{"n_layer": 10, "d_model": 384, "n_experts": 48, "experts_per_token": 4, "d_expert": 96, "d_shared_expert": 0, "activation": "swiglu", "moe_layers": [0, 1, 2, 3, 4, 5, 6, 7, 8, 9], "router_score": "softmax", "normalize_top_k": true, "routed_scale": 1.0, "balance_loss": 0.0125, "balance_bias": false, "router_z_loss": 0.001, "router_bias": true, "init_std_router": 0.0276, "lr_router": 0.000684, "vocab_size": 16384, "norm": "rmsnorm", "norm_eps": 1e-05, "tie_embeddings": true, "optimizer": "muon_variant", "lr": 0.0107, "beta1": 0.9, "batch_tokens": 131072, "seq_len": 1024, "train_tokens": 522100000, "steps": 3984, "dataset": "wikipedia_en"}
Below are experts of layer 6 (counted from 0) of a mixture-of-experts language model. Rows are named gate (a neuron's input weights, with its number), up (a neuron's input weights, with its number) and show model dimensions 128-191. Each number is 500 + 25 x the weight over its row's rms, rounded and kept within 0 to 999. Numbers have three digits each.
Before each expert's rows: "comes after" lists some tokens at least twice as common just before its tokens as in all text; "gets" lists some tokens that make up at least twice as much of what it gets as of all text. This comes from a sample of Wikipedia text that the model never trained on. Tokens count by the router's weight.

# expert 26
comes after: "\n", " |", "==", " ", "===", " Candidate"
gets: "\n", "==", " |", "===", "====", ";"
gate0:485523500461501511498508478452505535455511422496469471523488519499495522473483518546456489478498508481512519491444494515481485523557526494473514467465498516484543493494531469490475548480481450
up0:520514465487480471509482502525437503515478475535491497468495514478510513473489474477498571483506529480510539512496516476479491518515500505528484482512510454485526530517490497490473497493487519
gate1:458505528476481519498528500506506498495485497538504492507532512473524502502532528483541493505551518501519520488511517519529549503505509524494522522470470490446491478493494472502500509513532438
up1:528485560504563477484542490504470467496462511456494500512501504494482495507508507470465470499489481504497526505474541504488528479507481457498499490465502483478468474505473497503484524524505542
gate2:523420554511492484489557488499477527530481518522464498550514525460489530507496511483543519482521516543508495505494523455523547539490495519494524480481445488499545543513472487495492453515484430
up2:549491488531547480510480499539487441527466510485527511491491504467506505463488504474496492500508499472521463522517499506508485500488502555467471494493491482514519495485538524491503513483526457
gate3:489490510494499483496511500563499516522509494554460478515503517499419464496505486519526475515493502507501515510439510522495492484510492535519469526501506538476475488507517505507495507520500476
up3:488514521489523504521502501496521473491518484495527507483485525482501501533514564533518488476496518488514445492578511503508479500507496498533500513526522515534537531520470477481489494475509523
gate4:528526503484546523464477497501485495486471506559498498519495479495504474449513441476538451537534523484500467513501513502442513464456493496517542489473518490486538511488496470514503489506529444
up4:507510501569515463459530472481481482499521489507509488524483516532475496496517487498512449510495490494485507485497475505494516514443530464468492530483453445518503541501542515490499548503540499
gate5:515514483486500474532468505513482483537471466493491532487447501514523505499523458506500508485520506497508492493468453503528523473509501520496485519473491511499481486501505530515485504508506522
up5:510539502479511499506494510535503505479475531485531511499512508499518488509502468494472530468496504453532512491507481511508519461495525524499481499496444471530495453470502511510498531531495481
gate6:473463537484433500487466502532461525540518489490539482517489511494524475516479521526521505527475497498505531485490462519502486479502468507487508490482534518511500533497534507461467534520479427
up6:482523451503528502484497540494505489512523496504505495503516490492560527508488477557514530506501501537502476537499476546484479445490470508483538538497500513518516484485469521490475500532508460

# expert 46
comes after: " ", ")", " 0", " 1", "%", " 2"
gets: " |", ";", "|", ":", " —;", " –"
gate0:490508491503477498492534455510513522434493440487517504490518474476492479556477471489484509516547513521555494405510516490490523505530532515510464513540516513469505490493501509504487519491446500
up0:490495525532470503509528500454502518461481517435495525499500515486549500508538450508481510510491495505473503524467541477483489502522528509494506514496508507477474514471499502528448506463499485
gate1:486491512539486492512485507476476479551498479446478531506499447478468481524480532502538487529498503494512511483495489503498525471528464486476458535509489440488503494511515518505548486491464507
up1:506471538460514505497477461514539465488516543485501504477504520568498526501560501490508489476503499517497500479539482544523522554508506492509501508495471486528518519519490529488453499521485504
gate2:516506472503449564491446521481531487499531498456497522503499448493510481529491530500468505492490482523511527471503484541525499460498518490487493514516542521473525498495506485516476502560489490
up2:490509538521529514497515489487500557552481467482546510494470547502498476475484516500516481519529522473539488492464468493471558488516499520493497470540505515457523515515522518476526550471481498
gate3:486491551499477525504548514484493526517502499490490506479508518482544470507542504531511467514452483481490574486507474518487531504436514492527539531492526503503488520465505516491510508503488470
up3:527494508507500484514512493549490506493495457517495521475530478525487486481510542518519507545485477529504535510513489551509506480510547517517526498512458458482566492528452544490496510473426488
gate4:507540518490477507492456497534505494505535446513522489501487541506488491446447515482509493493520520529543483534510456489470511537499488507508494470496481497465538473492473537491489533469532480
up4:527451472504475498480522485484500508521533471515496502474492490500504469510495524508477570523524541531472502494501517565486477475479551512505544519457462527493477489520456512498457454460492530
gate5:446482485470557526511489489462500521452522507439523486470530448489500501526508513503503484445528479518531540518492483464497550508561525465500485552499493508503488463475484494523506495545539471
up5:503500452504496542500521488489482477532523554492485514512499487502506487557502503483482490490519517499529521469509521496494419508504472503490512491462475539489468540482474491491484502457469516
gate6:492474507468534484497520466462499525498510482500528528475551478454470534568511555477501504490532500484508505540505472532488520493467444480496509516472496473519523494473509436519458471447499489
up6:488511501456533499492467496509487459511491483482491506515500498524491562512485527451497505458503496528527518486522509542538510518544469515489544493486470508540477516478531522532519519540520512

# expert 34
comes after: " |", " (", "|", ":", " on", " \""
gets: " N", " d", " 17", " D", " 18", " n"
gate0:504498506489528470484531510522510488510518486518531527487475510486493475452508517498508516489510489502515455486484509514544495476513482490500459495511531484464508529511463428511510513500501518
up0:482500492500530487502549510482532474505541506467487507511490520482470494494542521503490505473504519529506458463450456508504474500516465501479511506457520546501487494480466491501534479464446528
gate1:506496487492505516502495476490514480494498483459508480527504505488524516479510454480493492510496486520482480495479519502493552504466488489540518551510454491527525505518471535517493548491494474
up1:504545584513484449473473475566534553507480481515493521491509481520529500506516520462457522492494516511479543496477477500515490483510526508493492477540518543482492520494518489441550475505476504
gate2:491504528509515477476479498531525496495440469501509465523466484516464510506513540501522489507548464488505483493479498521506501508484468506483499559478521515502493476535536467515549497493475502
up2:491477572451433512508500514462462503503522467497469453494472510484480501530529439510500513388519523563497478479514534508518485522528529487507487545487529492540457504458525507488465528513501506
gate3:482499521482495515474487511512483483502493463495482490488466478506494494461531531534515455511510471504456514457502495531497506443514467528533485543471523510493514535473535539481498493451498534
up3:524474481492456509505539507480496519503497448490502491508503505479513486413513522503484472458488529512502509502502535519470511474537504521477468515456517478528508498463464529522497469521430518
gate4:470475488491474439497467495494502491486545513475515506488520428513507492506545523513478513504510544481503493496500504500515511448465538518502502470523486531486500497520510510458505475497504513
up4:540518521482539478496474498483468522484469506456498450551484509515498464510469480491545498519497476489505489443495506532551504494563508476501469496511539478527480569524542503493466462489538502
gate5:488461489500515501498502521517546533507485521531551562517505500468485482500510488501516474517498517496525543506527548483503507467493480494477475540522474439459546520480500509490484516472506485
up5:511511501503514520500512501507512488512493468479478517484515493528527524465448468482508461520475499484515498462474534482502511453481471520508509512513487513487505474513523445509515516518512485
gate6:538482486471491524478496479525494481513494534493550491509474512498484542484527500537452497482463466463492492509518491526456480497532476498484480477500473506510477495529472475468496542496494522
up6:518528441535496504540525472461469496488503510523490517476501515509518541502481482448463529533508513490470473569499512533455509483475534490483486509509508507468521496533501514496507531500459484

# expert 27
comes after: " |", ".", ":", "–", " (", ";"
gets: "5", "6", " 3", "3", "2", " 1"
gate0:461568490493502550490472494538522526553520530520503481511537490485485543505523465479489497550496521502482481509519533487516496525519540472518464518518470501505504507521486488451494494460498519
up0:487485478516520525509484477472469471458519494519538485462484486529527536500491471503485443530503501496493519513495507526483501483484501463497507485468476509472489476475501448512496473521506457
gate1:552497497505484534518544507483479477509503487493472491507492489479489465474548480531513504504517524475491514526461456469539494489490467500515488465509551524514476487473494474491481503464519494
up1:527524483477561496523525477506496479506492523510477511491463517474523475542495518537501482474509461479443473496472499467513477471485497485484540496505543543524513507510513440496529522477498500
gate2:505487481446486476509481493483543524440451482485498497512526535478514506437514492474511484508501557541457483516478507501486506492492502514517492537469471509515494528505495496517499478474519477
up2:498472526473474518503501544478502453441551507527470501536520527513508490524519489496499515504503531544515483479513496518515528545494518459583488468531527472495488449477501483467493500526505462
gate3:503530487492484459534489473478526501506525509554515491442504498478498497542487541496472500494476508507473462517499517500512509490493476527488482508515495479500511498501521499502491510522477488
up3:472520488477479466475510504509475538469482462496475483561505512492468472508506532537479513503507509501524513492489500526487506513467506508477523482490538515470491455496505491477498491448482493
gate4:449490544464479514505521526485514495478486503486557489491449562538469498575490523489510508453511458493518497475458483465510517516523476496517485469464458495492494478459533523455496476543505507
up4:482521501544492504513533515504520474526540499478510499487471497468458534535572490529521522485474517499489509507518529472490512537456472536475495487508505559497543491484512484552496534507500539
gate5:496484532496506480548442531522484514456486479489486526525512478538504529485507486485481562495487460488508476496478506508491491508520491511542496532502481459478518493504511492512523524491497475
up5:489531509504428515468506492493498479443510523517513507475486488503547559448537500536522464471511487479513478502510478522497492471483494509497521525509555503497512463512536499485524503497482517
gate6:511449485463520522484508489466504467550495569504489486497572496532496522491511461496511471510506490460484473502513516478529522447484516451544509549480458498539495531497508496497496496524449503
up6:504503508545530523525513510510463491545505485492473510485518479513484533501502508513481528492463526521450478506510511460486543501480514461558484520467524469494513408531520498505493516527468498

# expert 39
comes after: " of", " in", " the", " to", " for", " on"
gets: " the", " The", "The", "'s", " its", " their"
gate0:514498464470446497492508482536516519523519526504484552477536508479461494451479478493501487472485545533471517522527480476515487468469507507498546512470516512499485440541501545495500496552456490
up0:470541488449492503500468505525497482513488484511489515485564496514514465516535466534506489449514530513511490480491499483502508523441471504458466545457480507463515510482523512491538512532457484
gate1:524512470456536460495478539490513509529501500549477519560501506511468503507545483495501535477535493477523491457536510482495489535491541510534492486470546541477541497500514487498485502493558506
up1:523483488548483466491484520503507520509459540507494457505498510515525465455561531496521544482515483482488447480458527495501495496471503527464503479468510512494538530495495545504507540489480503
gate2:536522491515489518466547498517515499484502485487485484488520505485492521535476470506482492477488479497477525447489502514525497515493491460448510508513447552525511532517501478519490505489485499
up2:487513526442496532522450487505490486500492464530490497517515519511524488521485556469529513475443476495513463477516503447494512494522468519525463457519482560492524477543503493465483496507545495
gate3:526505508534507484497493533526516511499493512511481514493517515531497511505513510520492490529515495487513454551503481541468487481512504495509470477497544487500449540492509527482474506476476525
up3:546505481514492468480482461500511475505515484482520496511523499508511460481450487484482479482500488526449479529527474467515509522547493467485492476500501469471499431499518516485536503472487514
gate4:453479522463446461500528531443521486503532497464550462512526520443512464471521473551488472486481502488485547492477508503486478504530521487454539515522512542542528501503517511498468496500551508
up4:475450521514464486485442495503497543507462483464507543501502487488481511490514490521490512516508510473525524502495484500479503530542546492529487468488480540491472481471513526518501458464491484
gate5:486470476504489485464524461483508496509515514482491475484465502493523502481543509539519483506470501505461551473440511481525514516498479490503445585518501455475546491478505514506564475543476512
up5:506512494484473493540541523475497505506460505496485482530458488503533489520494528486479532498471511534511507514490498498474502474491476532520520512499474473487516522507523517520496539505498479
gate6:506536483505496503490501522485498499450485491501487493507541461493509478512522489535494489524497572517453486494508468476475494474509493490475492492494507500500509486465548486500517510520459523
up6:535499477503507495517486518526501506525536519521463482472476497569527464514492495481509516498481490510505512552474527510495515474510527494517499468493527528497536491491490557501516512468477515

# expert 30
comes after: ",", " he", " He", ".", " was", " It"
gets: " was", " he", " is", " He", " and", " has"
gate0:496498479487504510503543503495482479528477461497453528549577511515494463457480480499513516463482524491490504510502489507469481500506497512493496522466516520487502514500502478531516493490419512
up0:470502487473506510514547528480490505454538489507529506554471467535526483514475518503546507517514476478534485441503530472580509503484510494532525511513494518506513514487509467497519496505525490
gate1:465487509524491498467557549481499495492515484513468513487499533444498500489527480469492510525496479490537517505505507526534491504488499519454491481473571477516520501509481528513513529473457514
up1:545510524521483536516569485505477519484508504545477522519519502531523555506493511486518511533479513499480512537479462471547516494526524476494499477520472503517423537500517521502478551439479471
gate2:501490495512533486542479485531485519495505535509476510548472518500508501475516492528527465508552515530527521491482499532479489476515479530524513476534515484495481482550502457494476457492455511
up2:515550504494483514449524502513550450479515497464484516480488524478490527498500489510501471474481499470497490502508460527499498502526567489524524493522544525501507504509474497506507485521509500
gate3:538519477507498488479516487515518528497507501526489519473491486531493492509498473537537481457538487532486457486497518494522498497543484474532459464497539511487505485508483450542532501518455465
up3:505500500504502499457560492464512474498486472489466532501501546514511496414514463498467551481508513479521503518502529528505472517504512487521502523524541509546463480536462501513530498518530476
gate4:449475512503498473477506504468493474480506487444511511482545492482465503493488502494482479496516491516461537463514428510488510491512450508486471465516491502494557503501515473505472483512469517
up4:507509510518487511484518474479534494511517506417516489516467543469507517541527485495523504532524506481493507502503508491476511509492522504525510495527544476514503541521506520502453516474530533
gate5:480502501534524531514501486508502496484469493430440526463490529511493498526517513499510509547498500500509501472593499531467497527497498460510475509470510469485482447497494485488515531477476540
up5:479485486510556486519553540523517478511501495504492460462518497503489473500523475475527510512489546493480475514498477509543487489475486490531489512516462485488500487482531456492486552495505547
gate6:466474458464423490456511521519489519524558465466507502524545460503518511497510484518551469476468507468509512489459514477528508490486450507522511502453536504477493471458496506533482505515470499
up6:482499565452511519508484492531505457477508496493505519500462481497509474480522494538507459524494486518482502525499512500506504487489531497533497511484450533449515497454515505483461509502522532

# expert 35
comes after: "\n", ",", " and", " well", "\"", "s"
gets: " and", "|", ",", " or", " &", " but"
gate0:495557479477518516532486532438465507512466475483486502530448456484496485468502507523480529506528489486479501487491455543489520479483505486500489490482507442532500512505503506506502516539453507
up0:521514451502501478518522482528517553536537545536461487536526499510488467426478500485490527508570460492475557479509496504546505540491551495466485504510471463537523493465477527517502524485521509
gate1:468492503499491512474490485509519463504514482490487530467499522529492546500494477526488491502474543512549529460508506527472506497483522460520471524474536524484523505523514495533548537526508514
up1:514532493523482536498541479470457500527508539524450496505490496520497521490491507510502516521470469495498489472468509509501512497510514482501553478517515494495502430485494489483469507483540505
gate2:505539477439463482510510546539513582494494507491535511492490516493551491514511511489513492514536467518490531463516498516503515432495514492477485528510480507522498508517493525480480482471493483
up2:516538466518525483476485504568506485530474497510508496470496499488557478478451507527532476477498483523472495474529532484498488531506496501523504489475527517528460494519531493499475527479485493
gate3:504467503503559520498478515480481564521458523495510513492508526496491535491567513506532490497513477512477465485544548499415502492485501521494465504514525496479506502487498494507471465496520503
up3:513540479515468472493477506479497508513527498495508538527503457524523475556477487505516503464533476509494512452497491530509498470462490510530481489508499501488563490488516494498465474514476482
gate4:512515489489523500462485505473468467526516548496523461494537519471549482511546498515513508463517511471515513482516504488508500534464518489480498531507519481520502499501509502534516479516471437
up4:535511524482532501469502506529507558514492496482485467492503505486482528514530550515453543483508469471479513499504504493500510516517508481530501487491440486563493487488492519480512560481473469
gate5:554447491495496510451527488511507486500482463483500495526508470490494536455505530481521497456493489487498518505517476497487538506515516537499522488487538491522477486525504468491490495491484475
up5:468443500493553522510510492509495500484453521528526477516503500481547490493486474518425477533490500490541472457465502502504493513485486563525500577497481486494505473519500539488554530505548526
gate6:526487511492518502495563502451492528526474463503520492543492524501505512493495521481516475519480449482534470506519490521490488486558503514487496484491536539514492462494507481504498501474563537
up6:547496480531578522480485470551471541505499495502482507509474504511476536493498475529488494467527503496476524517502516530487497502508476481496538530493467520487499481482505480489552507522502508

# expert 44
comes after: " |", "|", " (", ";", " in", ":"
gets: " 1", " 0", " 2", " 3", " 4", " 6"
gate0:468512456500461518529517490474471496491480521544541480495511442538494494519482498484514516490531483542509518506481497520491489454516494491557482528508478493438465480518503487486477462491462510
up0:492510527504514484524523505462491480490508508472501529508500507450521548471490482508492529447478488479512515506489549479448504508535494495498462509468512483472510501482483477498513493480478512
gate1:529503488485487533486515486479513513507516507534523474474512549513455525487495519493545476511508546498508501514530488462470493458539457550511505423471548525468475459536475488508519526535528523
up1:501445476524473469470520512519476488471493455512474519507543491452539517540514513519489557475478491477486483502491492521499492516479514492468514525518500517530474527495507490533460525503522503
gate2:493505518486449535465508564472517504531505514522483522493520470558493473499516533480524518539548507529545475503505490521491479478501525551485499477505507517515493504418486523539479459505505485
up2:477467488456519480555487472533491485501495511465502466519463509469491512568461496519520512476531495484523506527450490484492487492512502529517540552510536562450512509480548510484491481527481505
gate3:561501507506498552474480489489518522559550505494477520483517516475547513477500523509508531556485531474497469532549486514478479490527506483524470477529500481547516501546462540527471498477507481
up3:491487492490547498505484542506492509553575475523504496499474497495501472513494532485496484442515510552468462488529515525484490530528493482533477500528483520499500502533503518498492516461511479
gate4:526514502480490505523522529538520509426474506488516512461520485537503521500484511483518470444494511492492560516539521481454521488511519506500549500541521518511519522519520467553474468536509530
up4:522468504503500499513494502471487485533513567534509487495474495498513503496518511479486505532466457480501514493532463559493502504520514480515516497517489543457492507546535500513495516509499508
gate5:540493463513496519508471488421504526529485478484481545485479502514522513485483501489490480507480470519533520471531501521462534479521486482511512490508486485448503500492502497472487466484535444
up5:480525483484475467453529469496485547513527510497502521504466524473491509541493513509474519557521460513526595540540496468510496511492523566508494509487483494487485497505534523507489519494504466
gate6:460496498467498525501531504503505506487501527497457493482502498512463503459495492456489459494455522500483499488479509509498487527494503521521511497480516472492485503499499469498483486495483501
up6:473491549510498576472504529535496458514471485459536504517485523484543481475527555536494486480523550483544480499463524531513475493501492474464479482500476495492499537502505513504500527511502490

# expert 21
comes after: "\n", " University", " J", " N", " S", "\n "
gets: "-", "|", "h", "n", " -", " Re"
gate0:542493513532509508476563513515516509474453484484492498533520486534533515492455533494458482498512477534499486519499531528452525547526521468507452499510514474553481517517491479519433512500497497
up0:485533447481516484539506508492496509532495511455505460510485557511493489528468527486524508487501507487551538532490511481508505516461482508507524436500493530526473527528515494495512515494492518
gate1:528537501515463522515518507504513519515484454482481497494514486466489512463478492519486498483523474473478521518490543509475513497530507522480523494491534485506493452540479466524489514474507500
up1:472480525497496523504534539472533511494484541499512502476537486497513499491502481489496446519469468501470466459492508537507468539548517494529506483483472472529486540490528543478505490526499492
gate2:504488505507475485507485478452450527473443449466588525493453526513467507515472509546509521506485491550542476523500514452472513491513504479481475486493529522500486497526490530488531529472494494
up2:502484504499528528489499455485474500493513599457483534500479528513481473502539474512492484493519452519487474525486554445513511498468502498482487522470494500486478500478529490542483527481514530
gate3:521518471518515526455459538514479497499488479506468458507482528492502539420520475509528497505510485511514510523477511527507485567519505459486511505520487473549512476471497495501481536548493497
up3:541554518547490465485484526534505506483539511445500471477515533511486457488492477466519507503503485516481486522509510507452493545505514472490526500466507508521516464547480515490483541498531504
gate4:510468473502494474495471519533523462526481483506528517470540534544447502495492510502537512497516497490521551510521511536493498494537504512470471457528510497503528476488563508520499468494476466
up4:518471507481510459521517527493477463517465488524512517466492512471525484479454511519491496484465577460510471526498523512542480517497486536482490457467498481518456519505505487480467485511515573
gate5:494476505505508496481512468462499501493476485521515497513489523517482472492497472496485476479497495489491470502482541525499472487487530499544519529514508481534537446536524501450517476500554532
up5:521489511485522498503457527490480510468473479479485514520484540525531529488496488516518558542487445493548512490501477494468509494517492507499532514473471535524531527497462464506501510512534434
gate6:486477460458522456515554517513535495523498472525538496502489503538480500484524519471498521519445514528528475493511452481451506532455476478467536515537504491509490528521506465474522499534500510
up6:463494540506491520481475526476506466521528484557520486466460480488514532504525498523550496508493490413496499509456513509532500479525487500493523508527491470472520519518499525514481510535528531

# expert 45
comes after: " the", " a", " of", " and", "'s", " with"
gets: " the", " his", "'s", " first", " their", " one"
gate0:481500520543447505498497502489492455487510505542518463527488495497560511537503481455479473527471467502516472502452485475487519508508453446520486470446464547534524505508511482544487460514464487
up0:495492503554504497539484466477512485512491494532388498476466493527500518558490507464509473523503489500461529519475539504495517484502526508502505510494519481515497547499476469521531508515495463
gate1:529437466468533510505493521521523494504499502454460541483490518504473541508519517495492537451517544474477495485507468504475518485524536498526521508487501511454518460489478490440501474483518506
up1:465477493553505477486486533499527494526507535516487460529514492496508513528568491527492459533489477529522507506514519527481501539537542470519488490453464505536569507502548484501508490498482493
gate2:532478490483490521503486519484504485527517495483454540463532522514506484532467438533491504487488499507513470482459483504524505521479510530486453499576474497530517482520498437518486510493498504
up2:474507556512522502473518520507569501501521534494510516482490519511537461534493483451477490505503506489538509506529488483561504482547505538514477512477501489519476486514529508535501540524498520
gate3:549472530533514515492507552493547490507532495456476518486549526483480498534536513464506459439473500480468503488482452520485522502491449467497494495487479479513516513527521480509505524497496503
up3:496489475511485535434484523470543486474484515535483502436472509463504470466457482500529499458487494468506466506498499486477495488524475529503529480501524526545520468538452463547522526504487548
gate4:483444512533500527490489542523511484495476492492477494489532522494509466495516475491457442510524506491481445469475450543470486457488454489504501479526519524501451562501487477519518522485499469
up4:499492501495553499511446516552512478506494499537492533478547534523500438516480499469499461488498507516511501555558478468490517481488487544532477442462492526507462444472490528538542545526522526
gate5:498491541511471468513512501515500511516461530480474521517516519510517465500507562506525500442554542511519482483475436465442509513485459516499514500521495523494530508530479476515490501495540484
up5:493450513497489504504517493543510487518548537527486505500530513527474448502514508502503527525504523500499508461452490486463503486508508520550509492513439505488518443491465508464511511495472531
gate6:478520478509470505518520546540515499492467538473505541507511511497514493459493467493488541488472519516532513478539456473452493512548488493523489499458495507483513497511517512458526501524488490
up6:506500490486531529528472550486490483491503449517490516495481489505506481481474505474480483464499521512493513565544442514447519507477502494510474515553511503493480529508503499502520523498469500

# expert 3
comes after: "-", "\n", " •", "|", "°", "–"
gets: "-", ":", ")", " as", " by", " Born"
gate0:493473491456493467494530506507505457488484525470491489515521469552469471448466461540497542512522470516506485490516526477500489494494464475438518489496469547510504516481492476500536521491526518
up0:484508516527507466509500514471486516485470525516489471501512516515488484531480510491502507505507502505513542550485505465532519532489519487499487532469491507446520469478522482463538474509503467
gate1:489491494540499522496512518504504479459466490520504499499511462476491528458502522491450441462522472487488459519479496531519507495486489452488480525485468520509438504521531473501470523516523503
up1:514526526446483515536546507509521532479472541532542526467513493497499482500519506519512501505523497480490510492531489479518489469514522473521481486504505521539495526510505522524468532473496520
gate2:494502529473519490494488491483484464535482465487518513495491477472537463521494447499481494520505515501543550440465489516538520484471484502514499513524518487521491505525509485477519522503514491
up2:521477471536511480493551502513541479501477504481506529496485548517460511515491487529494494507490499562480486518535497463519485548493509472486502489467485569503513512493478497524508496503494496
gate3:501489505493505492508466538505534474478525505493493463522508531485486506533494510506489463491502492540499458470513438470525493505508500488502528533500502499451508518554503497505523508483502468
up3:549442489521522526457516522505480504530520474541506552535517478450490517538493540522517492518536508528531466498484515537464470477486487511517473491493487480467496485508449478521490532498526450
gate4:448532492500471493491546527504493523500488497517478498512488501526509507456501493498512521508522499450496504427479474520542469496478497513506543493558448470526520507513513527454496482503545444
up4:480487497465515472514467509487486490500486506505495447474495501493509495526511510492485491474453524518528493468502484496532480490504522511515459526518499426496522489491520500510483514494518482
gate5:469533508513516498491529536454505450514524463505474529470522501488532526498472535471477463514491482485530490485478518465501506521476546493475473554502445478524470469453523537485520489485545478
up5:482496478495459532480518481515494465538478505486488495478506467444513499515496523468463500491465526467501461495562477501483484495497512446490475490487489475517517505482532503480549486518499482
gate6:517521448459499493493470492512474516533493509551507498533516464532480513501510469500529506492506496507549538498453500497503506505464525466505463544504497493507493515492538482504483483546509490
up6:525510465451502519487480483480467534479509477516510520453476532467465501490558526513476479475512526476519508520464475505513491521461499502484531499542506494487503469544459533536523496512500506

# expert 8
comes after: "\n", ".", " |", "==", ")", " =="
gets: "\n", "L", " Br", " se", " ar", " Ar"
gate0:478504532479491493498524507503503541515507449458488518522490522476495427531497497498516486533517518498496522461502491499498469454524483459558508486480504516507495489512461470511503510484465471
up0:520462474479518497492555505518505509490547499540553479498497514495483482441478488493478494497505491500515488490469500473492493527523504518535522489504503512533534505533465476507506491508510503
gate1:480480513483501510511474526494523514472526536508503497481533498547502439544523514543550485500480494572502505508513483510507507481550454500472520465556500518472526531489496519500569534475514504
up1:480477474520513515516509466467497426544425463499484520513496503506539494487517527475470491496503517507504498517531501492506504557527497470469462499482538500503482492500505477513526493526535507
gate2:487538533499510500488491495459537478483511494485536487463488531552513526502497506501505489502517474503510547501510518482503509478536504514513540489469508477519499467520497535534464519487499537
up2:518490492478476488510486482521493514482476508471493510520475499489506455487509539481496536469505542507489477521525481491505463495532497519518513502476478481491482479494474507524486485499507527
gate3:490462483562482508494560503518514485476558480535455539499521501465462524501473530481530529496500522529494508450491463487511502496497483498473527531501437487505466502524548476538489516531537540
up3:465493483517471524499570486484477569509496522533443504505483505510498533496555493497516520499538434517491502468465508450490476443476518508486464519498488475515536435504509535571511481515499511
gate4:525497496477500485481479489488517549505515490495520497457536474464511531523497526505484501534502504509464501502525493515507495471467461514448503489548517514496494455469505493504532544504504512
up4:488502488505482510490439469533531513497510443498486473512481486545492516443466474505510516491505465520502507486496526516493506532528474497535458524477542440504514502455524465512511485531513485
gate5:510512494501506499505518492468502473490479536537489522492511532521451487519528531477493530499493507522502520586491509443495498453460517482521505503468475484525532479522483517459508513483495485
up5:497458485506521506506523529461470506485543496486480538494492505520469522503470467487560506494522525504511507531478517463518513514486492522526544493515515503497488496506499489528501492459501522
gate6:515498540470438503505530447505499464480507506515512473510505500524474519571477501502491473523510486519485455494492519528480492497512450489549504517511512558506464503496479485484476489460471481
up6:495521501520488506483486497458494516449498509525470473462519492531473480484486528526478503527506487495498545497492510508510502537538505518468538505523489509485484488479519491432512492481518461